config.yaml
hidden_act: "swiglu"
moe_layers: [0, 1, 2, 3, 4, 5, 6, 7, 8, 9, 10, 11, 12]
routed_scale: 2.5
balance_bias: true
vocab_size: 8192
norm_eps: 1e-06
tie_word_embeddings: false
learning_rate: 0.00174
beta2: 0.99
batch_tokens: [16384, 32768, 65536]
max_seq_len: 2048
train_tokens: 293500000
dataset: "wikipedia_en"
Below are experts of layer 2 (counted from 0) of a mixture-of-experts language model. Rows are named router (the router's row for the expert), gate (a neuron's input weights, with its number), up (a neuron's input weights, with its number), down (a neuron's output weights, with its number) and show model dimensions 0-79. Each number is 500 + 50 x the weight over its row's rms, rounded and kept within 0 to 999. Numbers have three digits each.
After each expert's rows: a language model's description of what the expert responds to. This comes from a sample of Wikipedia text that the model never trained on.

# expert 29
router:430562526489501524546477468512485492518530526491551522529404552438505530510553537522487515481600533506481492535573414483538550447515514470503485489547561528565501567481484482590520537509539533533510561542552600539542559387536533539449533366
gate0:529553539466464430430506468452529385487490591530489471494484497543441469493548523666552511536525532484580592519528467435508442461566638486437478558426476509436441485519521613547495524497509518346452383521475493504578497414492505493543464507
up0:374541493529520583518506520499502564578522447465512519483431510496548496489519450389520448495479483539527475512441503588418481498465308542562461409562550426511455497564503497455509531418500459506568562596479489498439452621491470551496561570
down0:516570467582466557590504461465584617553498447488586483535523481464471550459556428485405497516528509534473472417521483567576592616541423465433511495569527463514557522497548535461430512505483454490462524565521429516488584454408453532521493456
Dates and numbers. Month names and digits in dates and years, especially in tables, plus century, years, country names and first names.

# expert 43
router:461452559466424450419456491515542546460525453604513472576536597475524483584535470473500517541554480504475520573525468464589491628472408439548485460564488476541571594507505544409509555560488494480472581528498544475495431532461507404492517540
gate0:512540487475455487482479433490498444440499592528466458483503508514554500537470544569493514524591544460570512566497502465426494548518609503400551521433482527511431446504494589552503452549507422430405455452476507506592519516496513460484457472
up0:338500577554537522492578526496408492550531423452536501500430510501542500474523526511474436495486543542541508557372500520392516430558376451515510454516518537441422389500556419428489480475532476518530403578501530410444447533515504523519508596
down0:487557599486486556519534399396569610526584455422592540470546540534493426513541458417442519458478542485497552470517485561481498493477469443449524488500540509502416458560517521446539457424521417546470550547511595528517508441418446533454481471
Nationality and party adjectives. Nationality, party and place adjectives, often in election and results tables, and year digits, such as American, Republican, Presbyterian, bishop.

# expert 28
router:528524591447409396496500382555432424413550464480507483534544555486500472596552621535512463468531447588495437478446477473475536559532533549563506423442510512484471445467577503417565539472534585608497467473485533515499548498419522473474557520
gate0:561495480527496449461448401503513439465518568528487460477443511582521496483516473577483509452578529433579547494564405367505561504462615464504540532482504518525406550547548555573537580461463447441473467453513584520525465457496508504494531479
up0:458437597500484548506565540501472514617487502508511458489467547496489616469511490465502478496489503590554487509501518623402462500547421468421458460531574466440535424552509437429409473422563506487562482607490472457486461518534471526485494521
down0:521456560600418552478525453442564585497490550431535511514465512523515491524610578529459548533497547561538499481524438454525472498491492472452456442479502621561455435538513450470490459582470506473478501487493559507613496547393499538491531444
US places, score tables. US state and city names (York, Angeles, Missouri, Alaska) and closing parentheses, digits and pipes in sports score and result tables.

# expert 57
router:355429557548508463526408489490464499525516538532552465554437556587586543491611557502488440590496552557474464467452467566555458562520444444507428601444460586528391420551538492576527504547517537556572541454509478454467552482518492476449442476
gate0:546502515510432544519485473481498466487495560499551443419509516494545525486555484577522550456525535470580539507562493412428476496573652439435547527430422515487466495471441656554494539408466426473523505550457519459535505524416507502502490483
up0:428511558568491513531521533495482503519472426450594482506496596549574588512583463509454442507457519548487536445406508541441453454489451476504495494496464463460446397444419477462449514481523487518584431571494453415484456590523463482476531567
down0:535511491482486535486602463411488653507500576449506535551520520526512489634528464508488477539506561518569497497445504557586501520418434512482476523575581468531451553512571409497458476464450443516519553521513485439491487481433447515465529445
Space before years. A bare space token before a year after in or from ("in 2004"), plus month names and direction words like south(western).

# expert 6
router:564503566499519532460546525568509473448512443542488488509490464545506447538493511476426485418562509585483377542453512516500499479505613554529476642504519540429571489489548463529482486493523605511411549504444452553456577494509465557488445409
gate0:509530531481497484463398486480503383481472579545530526504458504559515538438502461551508517460579536445578542507541404414449504546533677441551514514448498427533551527455490588527515526427464460431508424477486535524539506420478511488526524453
up0:444447521494510535532488454425495512572425435469550408449563555527552558484532494542470464506403523594494600499488499611545454428404466493445449471494528444555416514549504499473505603463534514494538479608439490353436456512532460430565534561
down0:485526500541368485471474521416524638479533435520513481468534464501530519544551498561419445543577476585555479480526484474580533577463441517533510457516537493505429504525584495472432502471557475493425469514469497484525460413474439595571529503
Digits in numbers. Single digits inside years, dates, scores and table figures, such as 1 in 1889 or 6 in 1960; also Thai characters.

# expert 25
router:524452546454532532569559495519480474498524564519467470587564437430545552575463574485493530479480489471518499497526438558559559557465487504426530413553621504515494474455472406563468556534467478511563517523482428463536538577369439462541509533
gate0:498585462522512487473410530498480365458477591542527444564495471513480522530493541566617523543555488491540545487473494419488521576556586476451524618507475561456533479459465668506582491475464428402410455499465462563553544457493506450533549522
up0:443505551500500592492600530415473486508499491440552464548437473481597579447539502497504483471486502558453501549472449559467516480466510522501511399479537464419417420458509403552502554469533508484602438572548531473514434444444488488463521555
down0:571487509544430521517579459490619633475559464434483519580468493500499536508600488471500456528475536438470492410516462487463616535426543452474465493476590495553468489520540489510495508515498394563495494627458501511532537404423428553537549572
Sports results terms. Separators and nouns in sports result tables and match reports, such as bars, semicolons between scores, season, goal, victory.

# expert 52
router:517497491521485494528494436496490473524438429446487534528561513454451510570488507453578472512470512420501486621493471550468419553499558592460577456515454476469523452518597415508455444434549551528373481470518574524518514410492443434478543539
gate0:531576549515507499385476463497499444438535514413522544568433423518513486515481550576522582466508498413558500562528426413448524547579626385550526560536568496530471478484512565549508592411413489476421496478506541529522547523410475437487465413
up0:426497517436561426606520477463517491562568418484627440566431515435490495539511561503503491491490498606516607477434624524453463453464394426489469486494517396382541429518505428455505520527494489467492473602548592370516494517534475463486540545
down0:491511524499436467496524462530585577448602520513529502510558505504598470585512465493474457583484533450543538472538450408590495481425598419472510471551610556493504529495510469498420490482476413494453536549564599475448508472469469543448456481
Route direction words. Prepositions and compass words in route and transport descriptions (from, to, through, east, west, south), plus place-name starts in tables.

# expert 55
router:472557610537447527562461562467488513548465478499523522559603613483483494522468574435491397547529468533565558447512416474495539513590444478443502451505526536458499524431517509483536427460454534517503531525483493409421542565579511437430469459
gate0:442443528511456522374558469489509457466544530480492421474459496567506537468514542531515526465538561520596521591560437375457463461558618433499487510460462512487433501517484655522545524438461511392444471519474544484533490464448520518497559510
up0:480484564505481511548546534464489529548470448413604436492495565537510554480542508470475450493436505539496508461485464546489462422519377457508445398573538485446464428504521450460512538483508553541547449641492470403420453527543484489529527521
down0:524560514476507474540580494519568636554543460493574581542516441476558514551480503480484427519481590465542525458552528470576564486435510418494460454466506520461485512496488425478476488478497497583520586619545512450530518450387451532520470470
Predicate adjectives. Adjectives and participles right after was, is or be, such as important, famous, available, known, considered.